From a checkpoint of a small mixture-of-experts model trained on Wikipedia.
Size: 13 layers, width 96, vocabulary 16384, 11.1M parameters.
Experts: 80 experts in each of 12 layers, 32 GeGLU neurons an expert, a softmax router.
Training: a variant of SOAP for the experts, 269M tokens, 7378 steps.
Below are experts of layer 2 (counted from 0) of a mixture-of-experts language model. Rows are named gate (a neuron's input weights, with its number), up (a neuron's input weights, with its number) and show model dimensions 0-95. Each number is 128 + 24 x the weight over its row's rms, rounded and kept within 0 to 255. Numbers have three digits each.
Before each expert's rows: "mostly gets" lists some tokens that are sent to it at least half of the time. This comes from a sample of Wikipedia text that the model never trained on.

# expert 27
mostly gets: "o", "ia", "u", "ian", "ina", "é"
gate24:118114097149108093090106113158126077141119124173137132138099185112161097086124126144099117146128088097118113174109121139134124091138082149108137081102139129167135124071170106124110118153106082117144136133139125146104145111140115116110149122092099164164141139113139123116107144144126144147
up24:153163090077142166140102125111142172116148152144127106097085090133099106114098152147119136153122098111129093133111074121164124125109182097096155130091133119120127123082082100119096096124117129137146164123101138123104123137142070141137141137134129114144110132131145114141139101100088138147
gate25:130062121095149157123140105181125089137134142149159106173119159164108175132106137110145127156123178127134106130159125116064113130097171104107160154155154165116116123140140133152130115131114131127114136094169099118159114116111121137112144134111136138104112124110177112151160121090127150127
up25:136134129094127136139137105134084139155188117124120139085129128137166098100128084148154129142119112106098128161124167093121088147084137171086091128176120160117110137137101097138116148125157120139126110148149126159128127141140160118128126108114092184136131137140118123157161173084125088127
gate26:106067136115119096181162121130137129143115125111146118130134096172170118136099176158123137101141127107124129097160103126109132165102138112136146127100137127121129092112092115148135151112183101137144147094114126135105128109097095104108108134079166083125134125142115113101142108191157135143
up26:109145128131108107115150113123117128150116087073114133102168121132108106130163135145150137123165096122135120120121147034091120142132149126099136147109144164115126146166136100140131097163142107148119186165135149131129140129137157150146110136120112144153154139069156136174156104114101115114
gate27:143088112107086105102139110110171173127104144111104132085088140152139094140112112077118128153120138122160139114121131133174122146122103141101142148134099152081124129151080153146107130121135118175128138141130122111111100100119108115095136097148126122111080156166175158139095096098146129111
up27:100171118111130129133060130117127142144155157119136113142115160181125135120135083125124135107134142121145122130092151126110107086121098148135120121127154110187145180116133116139119135145107112119068127166160124143104150129115160156099116082113088106128110143105109153130136142150188095142
gate28:109099154138149153058106142151085136135124132096168112154146070161135119153120116138118096121092118128157104160132158103120123133154149149101098182128109131131169106121114124145107148119112113179144139127087160096121116102099143152147112118138119168174122120145126158105166116143125125118
up28:151175131135111099123112125149116095164120154077110151105147091152142110139123125117122131142141137062135159162081095127123138152155087098109109139108117105129099143117119143109100133152081137159149115130128131185091144103140126136105123131119131090117142158139165152108129138099134064142

# expert 71
mostly gets: "i", "u", "ai", "ang", "ong", "X"
gate0:115144099162100130105163146161155105120131117144138150159129119115154123153165123096083123125150084123095148150148134142143163122138096091123134078126131130096078085085131133107119093124102100126112135084137133113162121100143154102134099110095147136107121172129101107167100163111142099140
up0:162141142115135114144126143114150102160162107089115120087151142120106148130157141127113140093136094156125168159144124124093128129111126133118130152150112113141110154110125144142150164168109132115136113133170134186157121089118161156102114108161138112121163073092161135121147155101084181092
gate1:136141142121145103120153133137114115165147093112116176141091160140107160123130184115150129101127146157099106114155123114127137143113108101138128112083130122122068154120076160093132146129138109149083136113171169097157113136128118129163116167108085131165137145086149139159116129154134135160
up1:121150130166134117088075125111143135108129110143161134129099155147118116056192169150117148118120170091120124089101144122138160125120109099105148112134116137126108125166149107137124126099148141128102151103115156097129140123076097136154139118101088155118103118150126146140076130130115135089
gate2:148085111114128120092148107093135118093124129151111156189096169156107116142112114130106145100128118109186150130100110116101101116078121122127132135098128139129082145106119126151159087132143125162161137127118115083116171133083106163125114133134125136111126094122114117113143164107126157186
up2:151109092130099094080140121095163135174122115128148113119146126117089123112132084175124157153145123108134119119151111141155175155167105154136120135099142125120148110118092131146116155140092157141081128146139132168152147118205113154101162161122131126161114147085121139118119148126141131145
gate3:167129143124179129124146085124141117134153115112133117121130138090144110108126131115104136143133154108118090134140127129152118114128151133133226127115105124101115103147112154146121125084154074150121137107109077148149136124139112141104137137128144156154087118158168117054144136165112114147
up3:143147131169143117138139136169128131128128125205083111134125110078129128123116134067096116146131165150116129124140146166110143071162137133122161124120097137126114115130147158114162156103151143105154090119095145164117100110107152103142134150147117145166147145101111129117101119109148182110
gate4:124116114136090155108104153127122119141127154136131050133124119120120119120128146178130120114126147165178174107103093109182117172094095137148114144141135151126127117130134105123134115171131125193153126126106141108131124081167130118142120108163125123138138050152126142115116133134121102125
up4:158164156124123130138080137126117109129173176150138078135111105094107103119078113117127095092161086151114118167126141145138136128160113103084137128147147122138104162138098130129098092182136119133126168190119157135090144117143111098106143111121138112136117089136134160135128134133126108152

# expert 78
mostly gets: " John", " London", " William", " Paul", " David", " Thomas"
gate0:066177139099144123098126125079125171127162110145113064136137136115116155119125119147113145124128138133139111161128109120108120099117161148144114155145107139119097171117097144161117125128105138115134140125142166135120142160069087127101159165127167100177097136111154149117141147115149164128
up0:140114126166140132143198115123123125107148131109137152105128126117114122134128116099129077113112135149085089131135114118127166112117113073145172105113108127109152152118140173121125159147087129124133106137124102128121152111104148155145177109088080127116083117102122164173142123127079101094
gate1:175093104157142155147129129116119123150131120094112117102150121153135104073121096117133092127098116081103096160146131142148128127128115135164091158127113092074134102088137115070137103126131108124140124085164162115124112164164148122177097135115111104113147155090112131147114121115120139144
up1:177118166118168122209121114148172114132149065115128130101155146148088147139156089117156129072097131135127144120112128126095130141123120136159106141125106147147131109122091162140159131165155130123149167114123124116130096100138124146130121111126132119183122141118168114146131155158145125148
gate2:133103126094122139124137139114120113104135097092089086130124135110118142094131084123131126132099111092129131127139120143143119130149109191152148175133094137088135122139124105091109096103167146073135159078145116104147125144156160117098103112110172106096128091133103140112164166160100110130
up2:135135120127152157151126132152131128125122150137078120145122149138099158138121097110134097147130088116141120198118137094139085116132107113170147149158085109120128118151141125131084130114110117109126139089121121098146086126115176089106086108121173090089139101118099120152171154123095126096
gate3:088093143113149135118138132103112161174161118136108151171133125176173111138117088113108106109129144087147100132130106103116123076166162170096151129150114091133145094100136093144121141113091102161122114149128148126124095120111157102149154124119143131127107137138129142186136114102144082129
up3:112134107164119116174155159140098109124095089122134144078130148101130113110110194138112129121102134130109110100093171156126150108097142106131122139090147177157143123129141146138127137137126176131128095143164090115126150148122149120126122169141092144169084129140151111090095107099103108137
gate4:106131120144153182128164116162123139105099122125112199104124126134106158087184146098139135115127144106136102111135147121142100097124134144155116138130142138130072136075123114148099124117115101079102119111095135146162106124153124165097129117157150133119113195135114108149120104158120125146
up4:118113138132116087148123108141113107140141137113153131141136142118151118138165112144120142149162129129071157078154166085127160160136142157109151134127152186116125096167103113160142153180154161171140144116143133157111130122130128114148110101125112137136139103147092139089076086138144144168

# expert 67
mostly gets: "4", "7", "2", "3", "5", "8"
gate0:077112124124130114130109147147120123112150152153130137114135162128122133107106093102095108138124126097152103164112140076125119152125176101143150117122137129121150145114131141108145105138122164147122152147178147126130141125144139125129082159089141138096136099146142145135111111104225183085
up0:090100138128128176131118095148110143159135179132101123104112122107154119137139159103135132110134140156133129177075152092105111141148152116106133130153107127087163127118107132143163149111104123129137098132169177102125120188142084131144128121181138128139122090130145112094160155155115121095
gate1:120176101160156134106148143113074194168141104143132105161115114119175147151149159132136123103093120120169127145131138145119150122149131122124136136133121114148102117125121159128151136132102119116138168154067154123161164149112103115127111111163102131110101138124153115136119126175194151102
up1:163121138137147125111126112108141114071114131141080159141144122133091155078100139084141114162146119126097154114139134075139119113107118151150115102154166135144140157129140136140101125152145149133100102101166124157128117094151113110154185164138156117123116077122101131162117113142076101111
gate2:115087118127152113113115052110148148111139150151181132093128142118108098165116105149114118115143115135131079177138160133148144149111128113093166141156158109127152146138096072141108106134088149126120100126116161122171157115143176132116107133135127148154139147099130130146160115118092117109
up2:084120136117095112124169185131121119134143142092113142119107106113163117126113152169164140123149096106136143117160130123133109153091166169109160071103122160134161141121121127119125134139116128093078106126100122111118164145146094152140130104103197133124079114126118132126134161167134109125
gate3:117127153132126142164131059101137128105182135094075087136070148133127133082098131135128092103115121129157149128153140117087175077138106099143129093146144121157119128106188131111158130135129116118154136119164103152126117109110130146138121139095157121107148108131131125089142107140133135110
up3:097117153143114080104141168131099108123132092120136115128097113148125120135134123110101206153125129126083133123116116146180106196108124205132122150147145123142133135138168116103121158134117110170146124122122157126131126145151114101131147110176091132127160136150121106154113162112131119115
gate4:121093120172150145090141121122111168189154169125089125118136145129131130090094087124099101154095096147131125168111114113121142103147120079115142121108128117130117123138094149102118147134105111108139136142138106125148152093113124114155156139151183127123146115123141143114113046148151130169
up4:114098153110136122174106109106116122126109117125155152136133126124146138118112123136129163107171145093090092154123136145113182121167120141139113136116162120128106078120139129107153167139051156132136103165138110150111101135159122118095142120099138099139118144147159176143150100079126171142

# expert 79
mostly gets: ",", ".", ").", ".\""
gate0:114103129157156142156156141163083120112174106142139118139128154162092100153126085154118126135129132073184142133109124163146161159148082138115118114105104152126149134114133078146167166130165140118133123119131133170155119085135175116097096128111125090125140126135117114111154146132096133124
up0:131117144162135137102061113123151119169183168105137146146133118169113152129134154125115093132125141105140134098095130146121106116099131109111148161120109142113125113115158177163132119121091143148143148116095123152094120177128133103146144107092123175128096139125102072105169139134120150093
gate1:098157126100156062143139150140111130133145118157149159131145168135136126100122149158122140110141137117139164103129140152152150136114146122145149176149157119166149117143094098129151129135177148139098158159146148155107113064114168098112143158111121087144136117104172123132133167146131173144
up1:110151135121103157071127083138164165134160107116121087183114117125118033089162109094127136094147101123158106167145103140133110085108141120087098088116101118136112145128119160109115141157137134105126132115106113142128163143155122138131128129120104128106128144112148141116126127126114154126
gate2:095105126118159088148115151106119129121088099114112126099141111155146128115145108182075159173128144112079178162106126105134124122140134107136131107171144131157144154118112108144129144131141131115065106098132119114166181140108099108123115125133152109155170125131167131132142113116129179142
up2:141158158138150135119111166101129135109129104128088150137178121102160149107129130102105136139133173102110143111123118151087123141125148173104152116135143088152175130116123063124135157122097110121104123146120134127138183148164103131102111107140163110122141143130130103120133140158097193080
gate3:165115150105085184116181128123119144162193131088125137147171099115139116144140152132111116121147121127109148114148118175118114142128097165142129140157136150168126149117137122120123103135129103125084109165117140123075128110102148123134094080086122177097138159122136133117151130107152128113
up3:141163116118168122158117113113169175097087134099121111127124108139115121148123138144144139113099090106113144164109133136129135086086107156119090102129186077129131139156144119117152159083114136170119158130083144159138091112088118113151147133134125108108135136119161107166156097117110103125
gate4:098111138152111156095138120138138136139158108136128155135171135119127156154087143068119141180109118108170111134120096112118178103169120120114135150137162130128142092143142118108167153144143146147093103150102119170142160158092117110097098150160168152158132102137141126112090092125138139115
up4:123156156115125141140113186137151149119125064148150143164141117104070138089101141190156132139121110090164137065115137101150139158130119136122127105135146132149120089103153136108154113070113131114106160093115130092115146138114150144135117108143136129117092152113102134150107134141116143108

# expert 75
mostly gets: "'s", " a", ",", "),", "'", "’s"
gate0:131127142101079049108149110122091107130109126082157126138150155156127102124107154148136176079167140124145141114154120155129142140141112142139121129156069167118162143149125158091147127128138143131126120168130116122074122143105156142151121136109141122109155176100140144142158145114141151122
up0:108125143118137129177136147116138108136131177108147130138094167073113113135160136127136131145104129097125159128153103152161144154118097155054095111178123164096123131119122099144132136132149149132159094162160122135148114098158098127117153137099158145120167109130112128124134180122173128149
gate1:152126057134117124137148116102161169128107130101155099139149134106134077124094112108129090152126133147150133133114138149116119101116105108127150081082118128169131149164117132087107112128141102179120132128142098136194149166110147125085131127112133125128134094144125101117106156174159120135
up1:149166140152147141179110110103136128120125112094130164136137147107131115119129115168145148080092150159130100086125130108090131099116169095170148079133122122147095157154115106138102112085118118130110074141158105141140141104150145115131172141112160128122157111108113153163099085110144121112
gate2:124092115109137077139127151132178126102142150120130179119171144091152137179150173104126143115137138141166162135117131078188101075139107151143134138119120117127154121143078115107090097162117111132120112115147121135121134106133149124133157160090128108168129108156139145121148144125118104106
up2:136152138164124140120171123141144111138111152170127107159112137122129141103141117125107142133095136114161154121116122138121113106139187118139169094095166080071106136116122141110155131125114122123150155132117091117098116154108171115135074062109161151112125133160129109132094161140178122138
gate3:128122107120107171086181163143095102135104130128136134128109143126133095115076184143118124094114083145093106128155150104110105130086123111135126087130120107167103123137100081110146133136163080100129076141129119152126139131096134106112108130106187145111150137146142127145116130149104114130
up3:130124088109113140080091144123156125151135151100141138153121101147098119093145159110101120144105097136136109138106149074136139110146112114106106104126099157163063133144114115093120110117129138111140102150148104139102129143104170139125119104138122080140093121141190104162144100095084112147
gate4:145133114115160127081110135109112122188140158075124128119126137153096107150154150108143131141117143152130161131092090115148126121106088140142160081164127118119100141148100139121140144134133149119088145170114165132141153173121080134119145091129126148127115122060087147124130132163101111107
up4:111081135144145089125108140125138159084137125117093116132129114150092141149138047103158153134123165141155102140132151144145149144124132142127098150120151151122171152125143173169087129111130114143134140087160093126128143165119171122139133153124144165143144189136134122121131127094127115171

# expert 56
mostly gets: "1", "0", "4", "7", "2", "3"
gate0:085134147098151140148150189135123096165168126150078119151122160118146130156104143133128135131118148151157113175110109204128168139128156117146129144124114128124147144103138127099142137141113125131150114140129157116118170188139138119112133109126089154081141143156100103142087150117112148106
up0:140140153141123125140124132126121155180132135135156131155166147126147129221116111127109130121124131157093094136132154158131134151128160095173126150112122123143133135086175084137123158135106143052114134155152111132149159155123106118139110129133113161153151137136125122114132156113097074109
gate1:127153146140123152175128152151148129154182122142116110136171151111121133171129143142129132118095100156107116128139107098155135152115083133101128148097118144126159152172095065156069147135188137130137132120117166156148101105118147099110148135156136133089171145110157128140123114139120134120
up1:117139131149193105124128161145098131129097155127135133103135134170115134170096177103121145111088141127131087132097100144155131130141108144159169098154134149120164121109182075093120122112110119129082144148135171116131144117169108165132118160112143115144111129139107135152121091134144090120
gate2:117130136115112131096081111189161142118166134160109087132080133133159174105122170121139076109087105121139082106114119130099126106107082106150139082147133145141147166151118147120137146132130129128150138128142183123135114118138131112131128132179147123134119124135132146116179074131137117124
up2:116123144149116111135108179111136108135106121136159137142175092118116152118163105136104105093125126088135135187129105109136163135086175207171124122141112129115141147139106126106135148124114137111109118163124105125135110109080122151124123171159088115139138103178119132097113111092136138129
gate3:139129122127132165149093116173167121137139105134115121126128097115145158157084131153127139095092134144111103150154152188092119135141145089097130140104136094131093098120131130159167137138101116124109107138138105171127123087113108138129087148147157061128115115152158115080146086133130149144
up3:110141133135138117119095127155125129108097145101129150142142139134056100156157087161101117140091118121122119092110097114152110144134152163144160138070141151113146121105160091140094105135108085138124162110142155139133131124132088136152093072100140123161133095129087155124133145085149131125
gate4:123091116163120162083135141130120158143146126136137138144132115098134123117146165180061127155141106121144078136170136116139126114110118134131134092083121113107130180146127140125111178122112119151131103091123131128118125137135123144097141092110125115143115158093155097155115089175075133085
up4:108138168142146143163092149130134161117110163181104135126129136105104123134117171132093131184133092113121123149098166086100137125086156133134105125151130126117151117111147115127167151162145074099143170108103144139125144065126118122131143144121154119107162135142148141150087103131117136090

# expert 45
mostly gets: " album", " species", " member", " members", " song", " band"
gate0:126103120112171088135081177074134095140164165113146149155135128095134139126121145117082119127129112149137173080118127170098144155105113119125144140131128106180148156130109135122118134132123142123143147096112109089126166148091165157119120135069123112170120142141119124098114114120163121108
up0:154093120110126130188155120123132108123099079136118104112081118136109113131115121121154174171130115149093103099093099075120109173111135140142159128098168126123142109111160127128132129126163159118135121103108137126116149124140104126088116125121133114173162149129100131056146138152171136118
gate1:144127097130127140123158140073096135155125186117095147126112119097107158102143129132102142088128168135146094168111131125141130138118123075109112131130153079129098114120118109126116120093120123148139121105122161092124125135101142104115120128108130128119083133086151160129078174117087063145
up1:106110134119147126153179125147144087067109153141097167145141168140139132138145154114156193154155112132112131117124124116138142116129139150088118120115105108113124121142156167121135145116161160121105154111163123131122098094158134170184122172096135153159127097166124132141168113148156140123
gate2:137176119125179122120132158111131116158150147135157103141099184131154115120127091134101111124149108116127097124132091134141135156144142136109164130152122150116163126113123125136074131119154141148146123098078178166182108116091145089110121121130109150115099165145131131153163155169127156160
up2:101094110085166121092118119147112144155133121091093119110148144111159104146098094098114158161122140094144182111138115142140078114138106126151067181117138099112138132086127147154125104162129108133186146144102143133124168149142122118142122135126123126132099120123125136122147079141109166115
gate3:175144091122126139108099140106133099116092137170167134109096127120115101131127126074148110137105149151142122094146145138158136108135072103137103115119126105129138110109131102093130145143155109083142116038156140120154114120143130102109110153157124098090122118108145074139109132101113130120
up3:153172104108122151174117181121152142138086125144146148125155130103144144153123111149138100123174104135115114158122142181121117107124122144168132164134124125116078130147176126091125129118127136129116143102127118128154107123127132082156138136133170112098153138183152164150086173134096159118
gate4:105126119084131104120112102130122133128115124094163132092098138166090136094158138129168101119133129160131108112158165093167158139116082126112113112103109130128146122120125131112094180083122140125123128132115141126114111099139145122146125071110120106224120107107118137137116147152156165122
up4:125141158098149149156144147111143126149103143099133116135090140099141128084170115139119089153108124130140108157100137089149149105171128103116069145157109155164168149128147111094139075142164115103112122065123157167143148129112149112141138123094148135138152158135151133149137121167146117116

# expert 0
mostly gets: "°", " km", "}", "′", "97", "_{"
gate0:173159150139126125109113139175115130176139091132151142153130121116127093135137105117106082117125103133151172122105107135156096147081190139156149102155131101162155114124116155049112167081110111126141118123149167127131108128139132159106110151141153133136116125143108126124133162118131099129
up0:136160152086091100125099133116148139133178101156102155083137149161161133128125127122181118122124134138129102144144096118079092149142125136113081116094092115135147148135141124105083111125142150150125149148118090110110086141124099128113122136104123153119114187157110113131099086124171127157
gate1:102110131087128137099114160132131175123115071120138157119138108131141103154142143131135153145130122138142090173110140113140125150135155166095099120115110152100135109134161163143163133155075130102173149116085123101120106134153116160130136088150112180124129169085102142143130114073126133136
up1:119130131103103154140117148132128142143123131168132118151120144099154152126102098142109118095124141146154161112112126128101161052177170133135136136143096085123091125106130131080103111097135149110153111148113159143140143206120139101144122128119119160110140153186139137146125179135125143134
gate2:177089165091121134136114138113091149122108098102161102128149121119151154164142151100195122089187119135112132146111107126075127105123131167141122127123145165116110151133151115105104150123099128101126127132103128127139149162112126157067131134151139130132127155140165106148165113112103089118
up2:193100067115103153109111131112115189123111098115137119126121134140109107127165118117177094104131130163162113149114132152125092105102113135118125147095105149093112122147064112118111159137123138121155111140104152174128153157121123122097102130125166106101114136140162103131128100165119139115
gate3:152142124159143159110172144091178157117175142096131119102143117120080149117130131125131143140148108115131131164137108149130139106118159127120126105152076151098109120119074131094162114107104122144123128130078098124100107129156147139130123102089116086080141171126128145085151148125084109126
up3:138152148099131134138147110116159130132134121167072167105121120127134134143113134105124108101107112135143108121085152105114167151108111097108158096117140109174104129088108094130132129126165149128100073116152068153167135085119107165132137175160136093121139116105148126111096100151153130129
gate4:138167147135133112111144110081144116124133122122112121154120156173058130158112133140155152126090093114151086098128123123141128119157149120143119150098091158111137134131163120123145151143135104134153135126078122161134167115117150105115199157115175130128134163158069157138128128108110135132
up4:148084126083142125096176103132123137066138120161110128168147103085148120114100111131171133114169132116135133124112124095126100143084128129114135108059135123128131140120107148129102139160115146134151086126133114125157125137146114141165156143155181121129135139106121124105131099152188162142

# expert 25
mostly gets: " who", " John", " government", "born", " former", " member"
gate0:136151118142158114120146088095123112141121149145133144148126146106131146101128088133139150150111126128112143104143129117130103164135117144159101143161132132146114144155106102128128095116130107125122114105119142066114130163168216055119120106102138081131128091172164111091110151109138125137
up0:155161094119176114099091113121134148133136115175155135100134107164087104097119144133118132141111129139122123153096136135170154164148090125160104188140119122124120148100108098134110119132112106151156125157126158160149108130122129133149174142132118110118078097147128164114181092123102086134
gate1:118137120102159153088127077100142139165104131116091095126121115085135081071144125156105130128108103113157063114143159142113137110142164115171145123181121103148095136114120122125122125120162159109113103104115147120162118124107159151136136104108120109158157108107111149137103080147119128132
up1:151120167095098097081153139167112128151148148128118132101095141108120125063176164112102126138126121083151120111106132098106170143158122098088110131179096147142141153097156086114160148137133107109110141126153105116122127125092095140152123111143143119118170133118101106131130144098103142123
gate2:140123132135159162118126147122112142182131130150146159134113124124135130181151119131119115175158126134125124130107155135139087114144109140164156114148100112148142121167118125133166074128102132080081135111138122077108139151107158147124098139090126142112154149111057118128093134137185107130
up2:119120179155159157127079155125134119106145136142100165134151138137121102139161158089116068175115173130170104085146134117119145124148108125132102123170118136138158149141146161117138148120126125110139149131137105104168130172143133108098137125116139146103070097126089127153100133145168133146
gate3:097143116106083144130102129146090146156109154125139134121117170119157100102122156115142127104116118151138054165140108134114080152142088103108150131124138145195136118112127110137080070134115125107122132138117104132093134113159119130108149089168164094123131152114132088161144127125132118136
up3:108136129094110157123100157127085133137105113145116162118107146134156087101111095118124140159157138173120103143142114132110085138116168179136117081112180094132122140143166143132105113118135134088124145104148110115104122105144134138111133140128124148125077078106126134182136142184165123111
gate4:122112106112170151134140135077133110139139140096122141136110130127124145170118095129124100159156103133142128127148153128146082089137124115168160158182116090140078121146112145112119139107124163096132111115136122166169164085175123070094137112163156159137122149136146134125124169117114135127
up4:130136152116115104086113119120163145161130182146097121127113097092140137076176136145101159113132099130085101160134142130109152128109077124123103118111103111142122142096138118115133134115107111112192092162092120129119103120151143152111160122120148095110128118146092123134080076112158133129

# expert 21
mostly gets: "ing", " up", " out", "up", " over", " back"
gate0:149123160122138191120108109115121142103158116122152122104135107114134122131145084103126125055142097163131120156113132118161094145142147111118111105087154130153143128118111117133130087100124100177102113136153135092144133122184117140152165143126083139153162141106097125140145085145173143117
up0:169163181151140138097120090150059101122134136140099129100121135145138125090138139148191148174159128150143120080126156152166092139099106136130132119116130108137165112093104141138130133166128087105078116099120129123135122112164127128149139133122105124157136096146120137116149118159138143100
gate1:103140132109158127106161158131115122110161121124104120092107123144156116154113119149135128141120138171104137129124158174116141115153163095122145128088119100117141147171117143139125141072120135117095097064116150149140131168137132144065136118136121128085151111168082155151156143095158100148
up1:065127123132147120105138118146160122164135160150181165133157112135142178139124110079123147140131147101136118152123138121103081124112120110158113168124105149123193126176150104149164154086152150137113142105113115150124134159124112097152147153133141139129116142151095132145156162166112138143
gate2:105137128121170135108128094121151164186146141130126134116116118145155139126137130132113184149149107102125103171096127111154088133106098148122153139114120142151131092156142141147124091132113083175131141096130183132083132114164142148121129083109105145105169116128132147113118093091174145108
up2:107148152145139149167104149121110075131148174139121137131101125129143145097126109133104117143126136133125173098151090135047136142136105087127070138138168137132103139105093114177069119126097137147135127122125104083129143125139154133143172130109128098079111108149131114125119146120135132118
gate3:109122123145194154134138089123161115118116161115135125161139090137127072141097188123109140124151138149150151158114080093148117128147119125089122139130113081156087149139084153108130138145096115149160121140181127116101120126140133116140108123114122100170116158113129163130155149101099121124
up3:087117106137166133134150092092151123152128108110155130089149121096128159100153194115099154107099145125121112164095099175135181148092088107118115141086130112110117140105152093119131142122105138082127116144126115130172151107115125161143120112140143112150139097118147125107114121179105119135
gate4:146132111148081083118153115086160143136122141128157134134134180089059154142132098107143134119099133139116139178125114114132107161141096096142140152133110112135095130123091181139142119152136119156133132134118120078104151123093145152161109107107134148164145123087124126156148178144107126115
up4:137091145143134122116101127116117119123130148129170162110102110098138129114090099166142149136148126102117133125148118132136142174145135141159133125119147127153186166115118154169126144087062148117163111130145108107163110092110172092114104136130175101112126118157149132113169105111108086092

# expert 6
mostly gets: "an", "ana", "ah", "ina", "and", "ani"
gate0:092109148172126115120184126196088108118113093137117168109105148147093136152156132149100121122102149110102122125173153083157138122133166149122126166107080118131105101112125127098097155150164123153123147125134150127109132095131110151114135119122134109158120148080149133094153162110111117125
up0:134142151151160167170134139140088109145134154104149123116116131092177094098097151116105123171088109126158131098141126133139104117169138151147144119112087179180098128148114134145152116110173176101169116108120122112120124112122155133096155103143147092150128109123119116168130103107112147133
gate1:118147085149146150134124133136114123140097136138126121105130141168147074128177146099118099130134159148109126111179146090115100116089129118131157101136129140129137101138156101148150111114079179146101147124157118180102158123053141147091129103121148145151129170127129162141141101128114130125
up1:093152168153122124148091107139163165142146132173128154108162114132097120142125119133105090150123169172138121137128126146156128111111083118153109136104134122144119146110158140128111139093119126109115123109153164114092150141100086125121205071153132121121125092150155098155104119156117151105
gate2:115121184116111129125119092116068070127138154119122125143151123126140099114081104130180133104120170127115143188146144128121114133151127110102156112134121122146117143156090151166141055112149153167119112138161119124113114156126143118106117151117142125112092113138132081126109138112118135086
up2:173140123123134139121097160133109121122142064108178109135111149110143108139084100146168110090123141115117132144132084090126155171087177081122122117119141130101124153139134128076111113134112129129126117142114056122100128139155127106145134174150121113098152127130118123083096139139113122123
gate3:119116112130116157128122123134120133137105148063139126139144147156096120127171144124127130127117146136130147133131132128097161106174093128174174157120094096140124183111206102147143156129164135111165137104147117131185121129097143121135148158120136120154158176127093133153128105115102102133
up3:148110138129113083142155156070141147184124114080116119116113137124125146150105156109142143097134061123168119129106116139123116151078124135138153145122112102154156095130161117104149135110133076174131126146157111126156122103094111107169134126103138124121137099166151110152141103086144126144
gate4:184147120112129133103134113137162165150112113157121098102174114151089101132110145132155114097123156127097144115103102132131151102087184103157132112168135103100115154115121122180173119139126141124112125158116092100125131151107085112146123155140137113127108145128161073132117099123155094153
up4:143116150131159129110167140135128120171123111140122112140126121145130151135131123124135173134132103116154090120139101175090157108125128094096103117133090144140142138140139165102124105123134163134145162099128085101165175140172135185125119082093129130148149119111129130139114165142136207101